From a checkpoint of a small mixture-of-experts model trained on Wikipedia.
Size: width 224, 76.3M parameters.
Training: 516M tokens, 7879 steps.
Below are experts of layer 9 (counted from 0) of a mixture-of-experts language model. Rows are named router (the router's row for the expert), gate (a neuron's input weights, with its number), up (a neuron's input weights, with its number), down (a neuron's output weights, with its number) and show model dimensions 0-111. Each number is 50 + 12 x the weight over its row's rms, rounded and kept within 0 to 99.
After each expert's rows: a language model's description of what the expert responds to. This comes from a sample of Wikipedia text that the model never trained on.

# expert 45
router:62 55 59 49 60 58 54 45 53 28 56 64 44 28 49 46 41 42 64 61 58 36 34 29 22 47 57 40 76 48 49 70 40 47 54 48 56 50 60 78 41 44 37 58 55 38 47 60 42 57 29 55 65 56 65 34 44 69 42 63 48 43 56 58 58 36 49 34 66 50 52 67 44 53 77 30 53 48 33 51 56 32 50 47 51 56 54 45 64 48 25 54 51 64 61 43 50 50 57 47 27 39 61 35 48 38 39 66 63 53 42 59
gate0:64 50 36 70 57 76 55 56 47 37 45 66 45 50 54 44 38 43 63 76 38 42 54 42 38 47 61 46 62 45 32 61 59 86 48 52 48 53 51 56 46 50 38 29 45 94 57 48 44 56 55 47 51 35 47 45 68 71 56 41 41 54 37 35 45 51 35 38 56 75 54 60 60 34 47 65 45 42 45 46 59 57 46 65 50 51 41 48 49 53 44 48 21 54 55 61 48 46 65 60 44 71 58 33 48 54 46 71 34 66 31 57
up0:58 23 45 58 39 77 61 52 48 60 51 59 51 57 53 44 64 41 40 69 57 54 80 50 49 66 38 84 33 61 62 47 52 23 59 34 62 49 57 49 41 65 44 56 61 52 35 60 36 52 49 54 47 41 32 66 46 68 42 56 55 52 69 73 64 63 35 41 55 44 24 73 48 50 51 38 56 62 51 60 34 80 53 26 57 52 48 32 48 37 51 33 25 44 47 47 49 50 45 53 61 46 48 46 39 39 34 50 44 37 45 73
down0:53 60 57 41 44 66 32 50 52 41 82 47 26 40 50 48 28 67 61 31 57 57 53 45 32 69 66 45 51 49 39 65 43 54 23 43 59 56 68 54 44 52 46 54 72 52 49 64 46 52 60 34 59 65 75 53 72 44 47 50 30 41 54 65 59 58 34 59 31 43 48 27 37 48 55 27 53 70 39 44 51 71 56 58 49 67 53 38 74 35 47 40 61 48 51 29 60 00 63 45 51 49 50 58 39 38 66 54 42 44 61 27
gate1:51 54 48 34 61 63 65 53 67 32 52 53 52 45 28 57 42 65 53 59 48 62 39 47 63 41 17 42 65 40 50 38 71 38 50 43 63 60 44 60 75 39 71 62 45 56 27 64 37 43 46 44 49 42 63 52 62 76 61 54 39 58 53 04 70 44 65 56 47 31 45 52 40 60 44 36 56 51 63 46 41 66 47 53 83 68 55 42 42 63 58 43 44 48 54 45 49 35 34 40 37 41 51 61 40 39 52 47 34 61 36 65
up1:38 46 29 70 52 56 55 36 53 55 59 66 67 54 55 56 54 33 53 50 49 63 43 56 35 43 41 30 52 52 58 57 59 63 41 37 38 52 53 52 64 49 63 31 64 50 55 71 70 89 46 68 34 61 34 49 45 47 70 61 70 23 70 52 36 52 49 50 58 39 37 49 48 48 42 47 34 47 47 48 51 53 57 49 58 44 63 30 24 47 38 42 64 57 56 43 41 45 49 47 37 63 59 47 47 42 56 48 59 49 51 72
down1:54 36 44 44 45 46 74 42 49 48 46 56 56 48 29 48 43 35 40 19 49 45 36 42 51 47 21 43 46 70 59 62 69 49 62 42 37 38 63 24 73 66 38 62 45 62 61 44 47 60 60 43 81 48 68 66 45 60 43 50 45 55 47 31 78 56 50 49 57 33 65 70 50 62 62 76 52 54 68 45 51 38 63 41 65 27 47 50 61 57 44 43 76 48 39 46 44 52 43 48 53 65 53 84 59 64 44 44 44 54 53 48
gate2:54 60 71 35 52 31 41 31 43 47 57 57 47 42 56 50 53 33 48 33 68 37 50 58 44 50 29 53 43 52 38 60 52 61 74 55 39 67 51 45 43 69 48 46 51 45 53 29 49 50 37 58 55 44 51 56 60 68 46 53 53 51 47 44 57 42 29 56 56 67 92 46 31 48 65 52 42 55 49 43 55 52 38 50 50 48 78 40 22 54 51 46 67 57 59 41 43 40 38 38 41 57 41 14 47 40 43 41 61 48 64 80
up2:42 41 51 43 53 55 33 60 56 29 43 32 53 53 51 61 42 70 47 77 52 34 56 44 38 70 62 50 48 55 52 52 38 44 41 41 50 52 54 61 65 49 36 46 49 26 45 60 61 48 34 27 51 55 87 71 74 56 56 54 58 37 29 29 62 55 45 56 52 37 59 40 61 52 67 61 52 52 49 65 55 64 54 71 50 58 67 65 59 71 54 46 38 63 47 28 32 41 51 60 32 39 29 52 39 40 36 28 48 55 50 38
down2:46 52 58 58 38 28 41 53 56 16 36 50 47 57 79 57 45 62 32 55 38 68 71 46 31 37 38 42 47 54 63 57 36 45 56 42 46 80 26 46 73 52 49 42 73 34 92 39 62 60 61 47 44 50 54 55 39 52 24 67 68 51 33 46 39 45 56 45 26 55 34 43 58 44 54 46 56 48 59 53 34 48 53 51 58 69 55 26 39 64 55 35 61 51 55 58 46 48 41 56 43 56 52 43 28 68 37 51 46 63 64 45
What it handles: Pieces inside surnames and place names, especially St and following consonant clusters, such as Mill-st-reet, Lux-emb-ourg, McK-n-ight.

# expert 55
router:46 39 60 44 46 44 45 44 46 53 55 53 39 52 41 49 53 36 72 62 69 30 56 48 45 56 57 22 63 31 65 69 47 61 68 40 58 50 27 62 43 53 40 57 45 39 45 48 43 28 29 47 37 54 64 42 40 35 41 55 48 40 55 52 49 42 40 41 58 27 45 62 32 68 47 57 63 44 44 52 69 36 61 58 53 57 17 55 58 48 42 36 53 76 53 50 60 54 51 62 33 45 52 39 51 59 47 57 45 67 24 54
gate0:67 50 20 77 32 51 53 60 43 35 37 44 48 64 48 25 65 37 71 45 52 58 37 51 61 31 62 43 62 51 54 45 43 67 53 60 45 48 27 57 58 40 54 66 56 42 56 78 57 46 59 70 40 71 66 60 46 42 59 37 35 46 65 52 46 55 74 67 55 32 43 64 44 55 51 43 60 67 55 53 49 62 75 49 43 35 41 46 41 32 50 67 58 36 47 59 52 37 61 46 62 44 40 37 55 48 25 53 51 43 67 42
up0:62 40 42 49 32 58 60 45 57 44 52 54 68 59 45 53 51 53 49 49 32 61 65 47 56 15 55 43 43 47 56 61 56 62 55 61 63 55 60 57 56 41 49 46 76 47 32 23 53 61 51 36 43 64 46 30 46 36 46 37 36 41 50 60 53 64 26 57 59 62 42 62 37 57 58 44 46 50 47 39 63 59 50 68 70 70 37 49 60 50 56 51 52 42 38 53 45 63 54 66 44 70 41 55 45 31 35 50 58 43 59 66
down0:47 55 52 48 45 72 63 55 40 53 53 22 34 50 27 44 56 51 40 38 51 49 38 37 38 63 65 29 36 61 44 62 51 20 56 50 34 33 39 52 36 86 52 39 45 45 68 40 54 51 27 53 73 52 54 55 80 37 41 61 73 43 56 32 67 59 48 65 57 72 47 45 52 47 44 41 57 71 49 67 55 37 51 59 66 62 72 76 34 63 56 38 42 54 67 52 49 49 67 54 49 56 60 78 43 50 42 39 66 37 28 31
gate1:36 68 25 43 47 48 50 53 49 38 36 46 43 68 59 55 30 33 60 61 56 41 44 38 60 67 60 49 38 46 55 53 46 65 46 42 60 47 21 53 44 42 45 43 62 50 49 57 36 42 44 84 36 74 70 66 44 66 46 49 41 46 50 32 46 71 46 41 63 69 66 46 39 59 41 56 53 52 48 39 44 53 56 35 48 37 30 53 71 27 52 52 55 55 31 48 52 54 45 59 46 66 58 66 59 63 36 41 52 69 49 49
up1:66 42 38 65 38 27 58 51 45 63 51 39 54 62 33 50 44 40 52 37 63 57 40 37 60 55 41 74 61 61 22 37 68 56 45 63 68 56 47 53 47 50 57 61 59 40 20 60 40 59 50 41 64 50 55 53 71 40 34 60 44 53 47 52 44 64 35 49 51 41 42 46 28 43 43 38 61 57 50 30 41 58 51 65 59 62 67 66 50 41 30 47 57 43 38 42 45 43 82 29 56 65 39 29 57 50 50 49 60 36 64 41
down1:49 32 40 44 26 56 63 36 48 63 55 41 55 45 60 55 77 38 64 47 61 29 46 59 47 54 52 65 64 78 64 63 73 52 65 36 34 50 57 44 45 28 49 51 43 44 39 46 49 52 48 25 57 73 44 67 75 61 51 49 42 52 56 54 54 46 39 56 55 56 63 69 31 57 49 59 55 60 43 43 36 52 48 25 38 42 61 35 17 61 54 58 35 22 74 53 65 41 59 49 68 73 46 55 59 53 42 69 56 51 49 34
gate2:52 63 41 53 48 30 57 54 64 52 43 72 44 50 54 52 72 50 75 42 61 33 61 49 50 50 38 48 36 57 48 43 54 45 48 52 44 57 43 52 51 49 55 46 67 66 52 28 63 44 66 59 45 44 68 31 38 53 49 33 46 50 69 35 64 50 52 38 25 41 63 62 50 58 48 47 67 63 30 39 60 23 63 67 58 47 60 48 58 69 56 52 43 58 42 43 58 42 34 33 40 30 42 34 50 44 36 60 44 41 49 52
up2:60 49 26 48 49 46 46 59 39 59 78 61 44 67 45 42 64 37 63 46 59 40 37 64 45 65 50 53 40 73 89 74 67 61 44 66 58 43 46 45 48 49 45 63 17 52 42 25 78 51 56 46 41 56 63 52 49 54 50 79 64 43 66 51 40 39 33 57 23 78 49 51 54 56 63 57 38 38 45 40 34 53 47 49 59 56 66 38 42 39 41 56 40 62 34 48 76 45 56 57 31 42 41 52 42 48 50 52 48 48 37 58
down2:60 42 48 49 36 41 40 54 56 72 53 40 64 63 39 50 51 43 37 30 46 48 49 82 38 70 55 33 64 31 45 80 53 39 62 40 48 33 38 56 46 65 29 48 41 53 46 44 45 18 50 39 56 76 41 72 57 51 63 61 56 55 53 62 41 45 65 27 31 71 39 48 53 39 42 40 71 63 41 39 59 57 38 39 40 45 59 44 50 20 45 30 47 36 50 24 70 39 61 60 41 47 49 71 55 32 23 45 45 55 53 68
What it handles: Prepositions, chiefly "in" plus on, of, during and from, often before months or in fixed phrases like in retaliation, ongoing.

# expert 27
router:43 37 68 51 39 51 40 37 54 40 62 55 45 43 55 29 39 34 61 86 66 41 40 36 26 57 68 43 68 45 51 55 28 56 61 51 75 40 40 58 41 49 35 57 44 29 43 54 43 49 37 78 50 55 52 32 31 47 35 51 67 40 35 64 50 26 49 38 65 54 55 55 43 64 62 49 51 50 32 53 59 33 49 50 44 40 50 38 71 51 42 52 63 67 61 42 65 40 50 49 25 51 71 39 41 35 37 47 78 53 31 63
gate0:58 39 52 51 60 41 50 48 37 46 48 67 33 58 60 28 46 62 68 67 71 44 51 70 44 55 47 56 41 42 46 46 61 76 46 36 35 59 47 55 53 43 68 66 61 50 38 58 76 55 55 44 26 37 55 46 40 53 25 53 61 61 29 57 45 62 44 55 61 60 50 58 41 58 49 57 60 40 41 38 70 60 57 47 42 30 27 53 56 51 57 23 25 42 45 63 49 37 78 57 34 47 40 49 48 54 45 45 67 49 35 48
up0:49 34 43 61 68 28 52 64 53 46 46 63 58 58 33 64 47 58 54 31 74 37 36 56 44 45 56 57 49 37 67 55 64 55 33 41 54 37 52 62 48 48 52 29 88 72 49 55 58 52 61 62 49 67 60 87 42 42 51 44 32 51 65 41 57 57 57 39 46 55 35 47 61 52 27 51 36 54 52 71 60 52 42 36 85 51 59 36 43 44 46 28 52 29 72 57 48 77 26 50 58 53 48 69 49 52 39 59 33 47 34 42
down0:60 62 51 40 47 30 55 60 53 57 56 55 33 57 30 49 54 50 39 46 43 49 38 48 49 59 61 54 47 59 48 83 29 48 54 42 73 30 49 41 65 38 41 39 45 41 47 48 32 35 60 62 65 51 57 51 49 36 61 66 33 32 41 41 55 33 56 15 62 30 48 40 30 33 69 37 38 52 50 41 48 49 44 60 46 39 38 63 69 55 36 54 45 51 57 45 44 71 35 55 55 64 50 66 53 53 70 57 40 55 41 47
gate1:63 67 56 50 79 54 53 50 54 55 63 50 44 26 42 27 43 48 48 61 51 47 41 58 42 55 66 52 61 41 49 34 40 71 35 47 56 51 45 54 38 61 51 45 57 63 51 43 48 65 64 48 62 71 58 57 50 55 55 54 40 55 43 38 32 40 41 37 29 62 32 41 45 53 17 31 67 50 59 46 53 47 46 49 38 34 67 53 55 63 33 70 63 54 23 31 59 47 56 63 54 51 56 57 43 34 46 71 68 62 59 58
up1:62 30 53 40 31 57 36 61 59 48 60 65 48 43 45 47 63 46 48 42 47 39 42 56 54 34 52 32 49 45 54 54 63 31 54 32 41 50 55 56 77 50 45 37 40 49 34 69 56 52 59 44 58 63 67 62 58 52 44 34 47 55 51 58 50 48 52 56 30 56 39 31 66 43 59 44 67 42 75 70 72 42 59 62 40 49 75 62 61 53 64 57 49 66 49 46 37 50 50 32 38 64 34 29 45 72 69 63 49 59 49 69
down1:63 44 55 65 41 47 57 46 24 35 64 58 64 55 43 48 36 34 41 44 61 55 48 43 52 37 42 25 56 41 73 56 60 37 50 39 38 36 17 53 43 42 54 62 45 45 31 65 44 37 42 65 43 40 38 62 61 67 42 76 48 52 48 42 51 66 59 56 48 49 73 50 52 41 39 58 43 45 48 55 56 53 44 47 68 66 80 49 53 45 22 25 62 55 51 50 55 33 53 46 26 37 54 42 45 62 52 53 45 54 51 46
gate2:54 57 41 34 40 62 32 74 53 66 50 60 62 53 53 46 25 51 43 31 60 48 51 33 36 51 45 31 56 57 41 53 39 57 39 63 30 73 46 22 41 33 44 41 45 48 59 56 66 45 48 45 74 56 40 50 39 41 44 75 75 63 49 39 67 23 31 49 59 65 61 42 52 55 54 57 54 53 49 48 25 55 30 51 37 52 50 43 61 59 49 49 50 52 56 32 77 33 41 52 29 53 63 55 37 51 46 35 45 38 45 53
up2:32 54 63 85 53 53 55 34 41 43 30 28 41 62 33 35 54 38 49 56 50 48 58 51 86 32 58 41 45 43 54 39 45 59 46 49 54 37 48 42 51 59 49 68 66 55 49 31 50 52 48 46 39 48 59 56 44 61 77 63 68 17 74 66 62 58 42 41 55 43 71 39 35 33 67 46 42 37 43 37 37 39 79 68 52 48 49 55 51 44 49 66 56 34 50 40 52 65 51 77 58 42 55 63 40 49 44 34 56 74 41 48
down2:44 58 51 69 40 60 57 59 53 43 48 20 54 42 57 65 36 40 52 51 63 42 45 62 75 49 56 42 43 74 57 26 56 69 61 53 47 41 65 39 66 46 52 76 53 60 55 38 53 58 48 77 36 30 57 43 47 54 87 52 39 48 53 50 51 58 67 47 58 39 56 25 41 39 37 66 34 63 40 56 46 50 52 61 42 49 45 49 62 55 46 43 22 60 72 76 33 55 58 48 52 46 57 78 41 33 46 40 76 45 56 57
What it handles: Short vowel-led pieces inside words and names after an opening consonant, such as Sch-u-bert, j-u-venile, s-au-vignon, influ-, Lu-.

# expert 60
router:41 45 63 51 53 46 57 37 42 49 56 58 45 31 42 45 58 43 54 66 69 53 69 38 28 81 74 52 68 42 66 50 54 62 54 43 59 29 41 66 35 54 24 57 48 47 28 75 29 29 53 55 56 69 79 35 47 48 52 57 46 46 70 61 56 43 42 24 52 34 37 64 50 70 56 55 57 56 55 65 45 47 64 46 61 53 49 41 57 48 39 40 60 62 51 51 63 66 46 62 43 36 67 37 34 45 43 67 43 57 38 49
gate0:72 63 65 27 62 49 53 68 51 41 52 57 60 24 50 52 43 52 50 31 47 38 50 68 35 66 67 51 35 50 45 37 52 75 69 46 48 44 61 48 50 60 62 50 41 73 47 59 56 31 50 59 56 72 49 37 49 43 62 46 63 40 62 53 40 31 52 32 43 49 46 33 55 57 45 71 74 50 53 25 39 56 37 46 44 40 65 21 28 52 43 39 32 57 35 47 53 46 52 50 24 26 46 57 52 52 62 51 55 46 61 55
up0:58 72 51 60 51 44 38 54 43 61 51 33 31 39 49 36 53 68 51 37 42 55 52 57 20 50 50 52 55 77 68 34 67 70 37 44 56 50 41 63 38 26 62 65 53 60 55 68 50 64 26 59 49 58 50 25 41 56 38 61 42 58 71 35 69 45 45 65 66 42 74 45 35 59 52 62 58 67 69 57 77 62 48 74 50 44 29 48 44 63 49 46 48 53 67 52 56 32 29 67 37 44 51 48 49 54 35 43 64 38 40 59
down0:39 36 47 07 62 47 50 56 52 37 58 51 52 42 50 63 62 71 36 60 46 41 46 40 61 50 60 48 51 66 68 77 72 54 68 53 51 39 53 40 72 44 43 68 42 65 54 50 43 51 42 82 63 59 39 53 73 52 41 49 54 39 56 40 65 31 50 53 46 23 51 38 44 49 57 64 53 50 51 67 45 52 26 52 45 55 54 62 57 57 49 56 49 50 38 57 37 41 54 45 53 56 54 51 47 55 60 46 51 46 40 66
gate1:50 40 74 61 67 55 50 73 51 30 47 74 52 43 43 68 58 54 42 35 65 47 61 74 65 62 29 38 51 67 53 41 42 45 48 55 30 62 42 51 65 50 43 50 40 57 67 44 57 56 45 48 43 56 52 65 49 74 64 42 41 36 52 39 55 49 56 50 57 76 47 41 53 43 70 40 48 55 55 52 50 60 31 20 53 46 53 55 58 67 60 50 56 40 45 79 74 38 35 52 44 39 51 28 61 45 37 53 59 54 38 47
up1:50 66 42 38 40 65 44 35 40 61 53 63 69 62 46 50 61 48 69 83 50 66 55 22 41 69 30 79 31 50 57 48 54 63 45 56 64 42 57 75 38 33 41 65 61 39 55 52 37 35 48 46 37 37 59 52 57 47 59 53 31 79 42 62 54 44 35 44 34 60 64 47 47 36 38 57 44 41 61 61 45 52 69 31 71 50 33 67 67 39 64 65 50 65 32 48 38 29 53 44 50 73 43 58 33 41 47 34 53 45 52 64
down1:57 59 32 40 55 43 50 57 31 59 62 37 34 32 91 46 51 45 28 51 62 68 52 65 38 33 53 58 50 25 27 61 56 24 48 39 51 35 69 61 59 57 72 38 45 28 47 75 54 50 72 55 59 55 58 51 37 49 44 69 66 57 58 56 41 62 40 43 40 66 30 54 39 60 46 49 58 31 53 56 33 59 63 48 45 47 46 64 63 54 46 45 52 41 65 73 72 48 33 15 34 59 64 48 53 58 53 77 32 47 41 69
gate2:57 52 57 54 60 22 48 22 44 56 60 35 49 55 52 69 44 66 50 40 53 40 51 56 46 61 50 45 74 51 38 58 56 42 62 36 68 65 64 52 52 65 37 54 37 57 31 61 65 51 60 52 66 45 49 62 78 53 49 51 56 67 60 64 50 40 51 29 18 41 48 24 48 41 51 42 61 64 58 68 30 37 58 38 68 36 81 38 53 38 31 74 59 41 34 43 67 75 40 31 49 52 57 40 46 39 50 42 57 39 33 38
up2:58 52 37 55 51 43 59 51 52 52 80 56 26 62 26 35 30 49 45 53 59 48 54 46 49 59 38 32 54 54 42 43 40 48 46 61 50 34 42 42 45 46 43 61 63 61 48 61 49 40 43 62 42 55 58 70 72 53 56 36 83 24 31 41 50 54 44 58 34 70 54 52 51 55 60 55 60 54 47 52 50 49 62 68 46 64 55 57 68 37 42 39 48 28 39 52 46 58 73 40 21 51 29 57 53 50 61 67 33 71 49 61
down2:51 51 62 67 55 56 34 36 41 33 52 55 58 59 56 50 59 53 51 29 47 53 27 57 62 61 66 47 61 51 39 76 37 42 38 58 35 40 63 36 39 18 51 60 81 71 69 58 42 54 73 53 41 49 64 46 63 32 62 44 34 48 50 35 64 46 38 67 57 59 45 43 36 46 62 70 69 45 49 54 57 44 47 49 43 54 33 34 58 69 30 56 38 51 53 60 42 55 55 49 34 29 47 58 53 57 57 28 54 62 57 54
What it handles: Number words and digits giving counts of people or things, such as many, several, five, more than, crowds of 19,486.

# expert 43
router:48 26 53 43 52 48 71 44 45 39 61 56 45 47 35 46 64 41 68 55 56 24 62 51 29 61 61 24 59 38 48 52 53 55 57 35 51 36 37 66 52 62 26 68 44 44 46 65 51 38 42 52 60 76 73 48 53 50 42 64 48 33 52 61 50 35 65 35 66 54 37 54 56 64 71 53 64 62 41 75 67 32 58 45 43 47 50 59 62 40 39 34 62 59 61 50 67 48 74 71 45 44 50 51 37 40 34 62 49 66 47 49
gate0:62 44 65 26 71 55 48 49 62 50 43 46 30 39 59 47 66 61 88 65 63 45 49 52 55 77 58 40 66 33 33 58 59 63 42 12 53 58 43 55 40 52 49 50 48 61 37 47 64 50 64 54 65 48 63 47 64 41 47 41 59 53 48 59 59 33 74 48 35 42 41 64 60 62 63 55 46 37 48 50 46 36 48 31 44 38 44 74 45 24 58 38 34 37 48 35 50 44 74 57 54 26 56 52 53 43 50 50 48 33 32 55
up0:33 58 33 58 31 35 26 63 33 70 52 45 58 57 30 41 40 56 49 29 60 53 37 49 37 43 59 35 67 60 32 59 63 60 47 60 37 37 43 67 52 63 57 38 48 23 52 45 66 39 68 45 46 56 46 66 52 64 62 42 59 54 56 61 34 45 68 28 57 57 63 54 62 65 64 47 32 78 47 55 55 54 41 51 45 61 23 73 29 57 42 60 64 59 49 42 39 49 47 48 68 45 58 49 52 50 46 46 53 60 51 38
down0:64 54 67 53 39 73 44 34 40 42 55 51 62 46 28 47 34 14 60 69 43 70 56 33 55 43 55 47 56 35 75 47 58 35 50 70 41 69 50 65 44 63 48 68 43 43 46 61 50 60 38 56 29 45 34 61 51 42 39 52 46 46 67 46 70 52 56 41 70 38 48 66 45 34 67 48 54 41 53 53 44 49 53 66 36 35 39 46 50 68 51 30 54 49 55 30 48 59 43 54 50 43 45 35 49 50 63 56 52 34 61 22
gate1:40 53 45 58 52 29 69 27 62 52 40 44 41 55 40 40 39 38 72 47 49 77 69 46 35 66 49 41 47 29 40 42 42 56 58 23 67 53 55 29 45 39 35 45 62 36 59 53 44 46 52 52 76 57 49 54 50 50 54 45 56 61 50 42 72 45 60 48 58 36 55 28 53 48 37 56 60 45 63 54 61 38 61 38 38 41 64 46 39 61 33 36 57 53 53 50 69 27 56 58 28 62 46 52 63 55 70 18 55 38 44 68
up1:30 74 58 50 51 45 71 58 48 44 47 35 65 47 54 28 57 55 42 66 33 40 39 61 41 48 46 45 46 32 69 59 31 59 37 69 53 43 49 79 31 31 62 33 47 51 45 55 49 78 34 50 49 47 37 12 34 47 52 53 52 48 57 64 48 57 50 52 45 39 48 70 45 39 41 36 09 32 57 45 19 48 66 42 56 66 50 57 62 56 55 69 62 48 54 53 47 42 41 56 65 47 60 60 63 70 68 40 60 57 49 53
down1:37 41 52 50 47 45 67 42 70 49 45 55 47 65 26 61 39 45 41 33 59 55 50 46 46 49 65 57 27 42 66 43 47 35 58 72 63 41 67 62 27 43 63 68 60 35 56 44 50 63 67 87 31 57 57 51 49 51 47 61 56 30 53 46 54 52 48 62 41 28 57 75 30 32 47 64 41 41 39 50 45 56 67 63 64 61 29 46 50 60 37 54 37 56 54 55 74 52 56 44 45 44 41 39 57 29 48 37 61 61 56 43
gate2:25 57 40 40 45 51 56 48 33 45 64 56 45 37 59 64 39 45 36 52 53 31 52 43 26 77 56 36 54 57 31 59 21 62 77 44 49 40 57 48 69 65 60 50 48 60 60 63 55 29 25 61 53 58 41 42 53 45 61 61 56 48 58 23 68 49 41 53 34 84 58 50 51 42 60 44 76 39 37 66 60 50 40 36 48 50 57 39 78 53 45 55 49 48 64 48 42 52 48 45 45 60 39 81 56 39 56 41 61 53 39 52
up2:70 48 25 56 69 54 49 54 48 64 38 35 43 74 72 52 61 33 59 60 39 46 41 46 57 35 56 57 68 54 59 45 74 49 37 42 51 59 43 58 55 48 72 39 38 63 53 57 52 66 33 30 51 48 51 65 45 54 51 62 64 56 72 70 48 43 46 49 45 48 41 45 62 35 43 28 49 25 56 61 49 38 42 28 87 33 52 53 71 53 38 72 68 73 46 67 55 66 60 43 60 60 59 31 51 60 53 55 43 71 57 57
down2:34 39 41 67 56 44 58 42 58 47 52 63 64 58 36 53 59 40 54 51 73 74 40 56 42 68 34 49 45 61 56 41 56 56 29 49 51 27 36 55 59 38 56 54 35 58 43 43 32 45 24 58 72 39 60 51 54 48 38 40 51 57 52 46 55 55 44 58 44 35 25 40 23 15 57 48 42 43 40 58 31 55 51 52 60 67 42 49 49 81 62 60 16 26 44 45 55 83 54 38 44 43 57 40 58 33 37 42 65 30 63 64
What it handles: Verbs, pronouns and character names in plot summaries and narratives, such as tells, wanted, refused, with her, informs, sets out.

# expert 40
router:33 55 71 53 48 56 53 35 49 54 57 61 44 46 50 31 42 35 60 77 56 44 51 34 34 47 46 43 64 38 66 65 38 52 61 40 58 58 49 66 34 51 31 64 60 40 39 61 48 44 49 62 55 54 72 24 39 57 23 63 50 54 55 49 45 35 36 34 73 31 49 42 52 71 78 63 45 44 21 66 48 47 66 51 34 52 63 50 50 51 30 47 62 55 60 41 59 40 49 55 33 45 69 34 25 43 29 59 63 59 29 62
gate0:57 38 68 47 36 62 61 56 51 57 59 73 47 67 54 22 48 55 41 53 55 35 48 50 47 47 40 45 53 34 36 51 43 62 46 36 53 60 63 74 52 60 51 52 56 59 68 41 41 59 56 49 27 25 60 22 49 39 41 49 45 68 58 33 54 47 42 52 71 44 34 39 41 43 82 41 46 45 38 42 48 51 62 46 66 57 58 49 45 39 67 54 50 49 59 53 36 32 57 46 38 24 41 43 49 56 60 28 49 49 52 50
up0:71 53 46 52 39 72 42 35 45 47 46 33 50 43 62 57 49 69 19 42 50 56 53 21 56 69 57 67 59 57 53 37 58 81 59 63 56 49 57 40 52 37 48 52 65 44 33 51 45 38 73 53 41 72 51 62 68 50 56 50 36 61 18 66 49 27 32 45 35 54 75 59 35 49 56 54 53 46 38 41 46 38 38 36 53 44 47 53 48 67 71 66 42 29 38 29 62 47 38 41 61 73 48 54 50 40 56 70 46 65 45 38
down0:31 32 50 36 37 40 80 40 54 52 62 48 68 59 54 32 42 64 56 39 38 25 57 46 43 39 52 62 65 50 44 34 26 43 38 27 28 45 57 64 45 57 41 53 62 57 57 58 69 59 49 59 57 26 62 54 78 57 60 69 43 48 37 38 36 52 30 45 48 73 54 56 54 57 49 69 59 48 55 34 32 35 31 51 41 62 75 62 58 55 51 79 43 50 48 45 48 43 48 39 44 66 53 30 52 32 49 41 40 58 40 56
gate1:47 39 48 39 52 38 30 78 60 54 55 48 68 55 78 40 71 54 37 56 46 56 51 56 57 50 28 63 53 51 77 59 55 31 34 50 63 49 48 53 59 71 60 46 59 48 47 63 71 49 63 52 51 44 64 53 58 60 31 46 46 43 48 63 44 29 41 42 47 49 39 52 59 67 52 44 34 45 57 38 73 46 35 55 33 46 70 52 48 41 42 30 37 63 48 58 47 24 49 48 32 49 38 24 50 56 32 38 54 53 49 48
up1:66 53 53 55 69 38 27 53 38 36 76 35 65 30 43 61 39 48 51 41 54 61 60 54 25 51 38 58 75 48 54 54 70 40 37 51 58 49 49 38 62 54 62 35 44 51 60 84 49 53 48 44 34 56 34 78 87 46 60 38 58 50 54 32 47 52 61 28 42 30 58 56 48 48 65 45 54 44 70 30 41 47 59 57 63 42 42 49 45 52 51 37 55 66 34 36 62 38 44 50 53 47 46 60 51 57 62 37 45 51 41 41
down1:66 69 33 54 46 51 47 43 19 38 73 59 61 22 39 45 63 56 42 27 64 63 58 47 32 34 60 39 45 40 54 52 44 37 43 60 58 57 37 50 36 41 60 40 40 37 71 50 43 40 65 58 46 55 53 46 47 72 44 52 61 29 56 42 63 40 45 52 39 34 60 42 09 51 58 40 81 57 48 47 28 46 47 47 57 46 46 47 26 39 54 24 54 54 59 39 41 47 54 60 61 43 64 67 45 40 31 80 68 62 46 60
gate2:47 43 62 61 39 65 48 53 38 53 37 50 52 66 66 52 47 47 50 42 74 07 57 82 45 47 28 59 53 67 47 53 42 29 41 53 45 47 56 38 50 53 40 63 57 57 60 57 64 39 43 42 42 23 46 37 61 47 55 61 74 58 38 49 60 53 47 51 42 45 48 60 59 55 43 56 51 63 47 58 42 47 59 47 60 53 50 52 60 47 49 62 48 40 48 40 37 34 54 41 58 54 34 36 49 54 48 46 55 44 68 57
up2:49 34 48 55 63 28 45 52 34 47 44 34 50 52 62 23 32 68 56 55 51 59 57 56 55 63 46 43 43 17 56 47 43 50 54 38 60 47 73 48 63 38 75 54 46 58 59 47 58 55 32 34 59 37 50 62 69 70 46 38 46 50 33 41 54 55 44 47 48 50 66 57 49 38 49 49 45 42 15 35 46 62 48 79 31 36 60 61 46 47 31 69 50 51 53 36 55 77 52 65 25 57 51 69 42 60 52 58 39 58 51 76
down2:27 62 46 66 54 44 70 60 49 66 48 48 63 50 78 49 50 44 60 36 41 54 56 53 48 38 46 64 53 34 57 53 56 44 45 35 44 67 51 58 50 55 35 53 37 56 69 53 46 81 40 44 48 53 58 32 37 67 41 52 41 44 68 43 53 52 38 66 51 49 43 50 65 48 45 55 26 34 51 50 46 47 36 60 23 55 42 54 57 57 35 53 53 44 52 44 56 52 57 48 40 48 80 50 39 46 54 66 38 70 30 53
What it handles: Common word stems and inner pieces of ordinary words, such as not in notice and notional, un in Fortunately, clos, mov.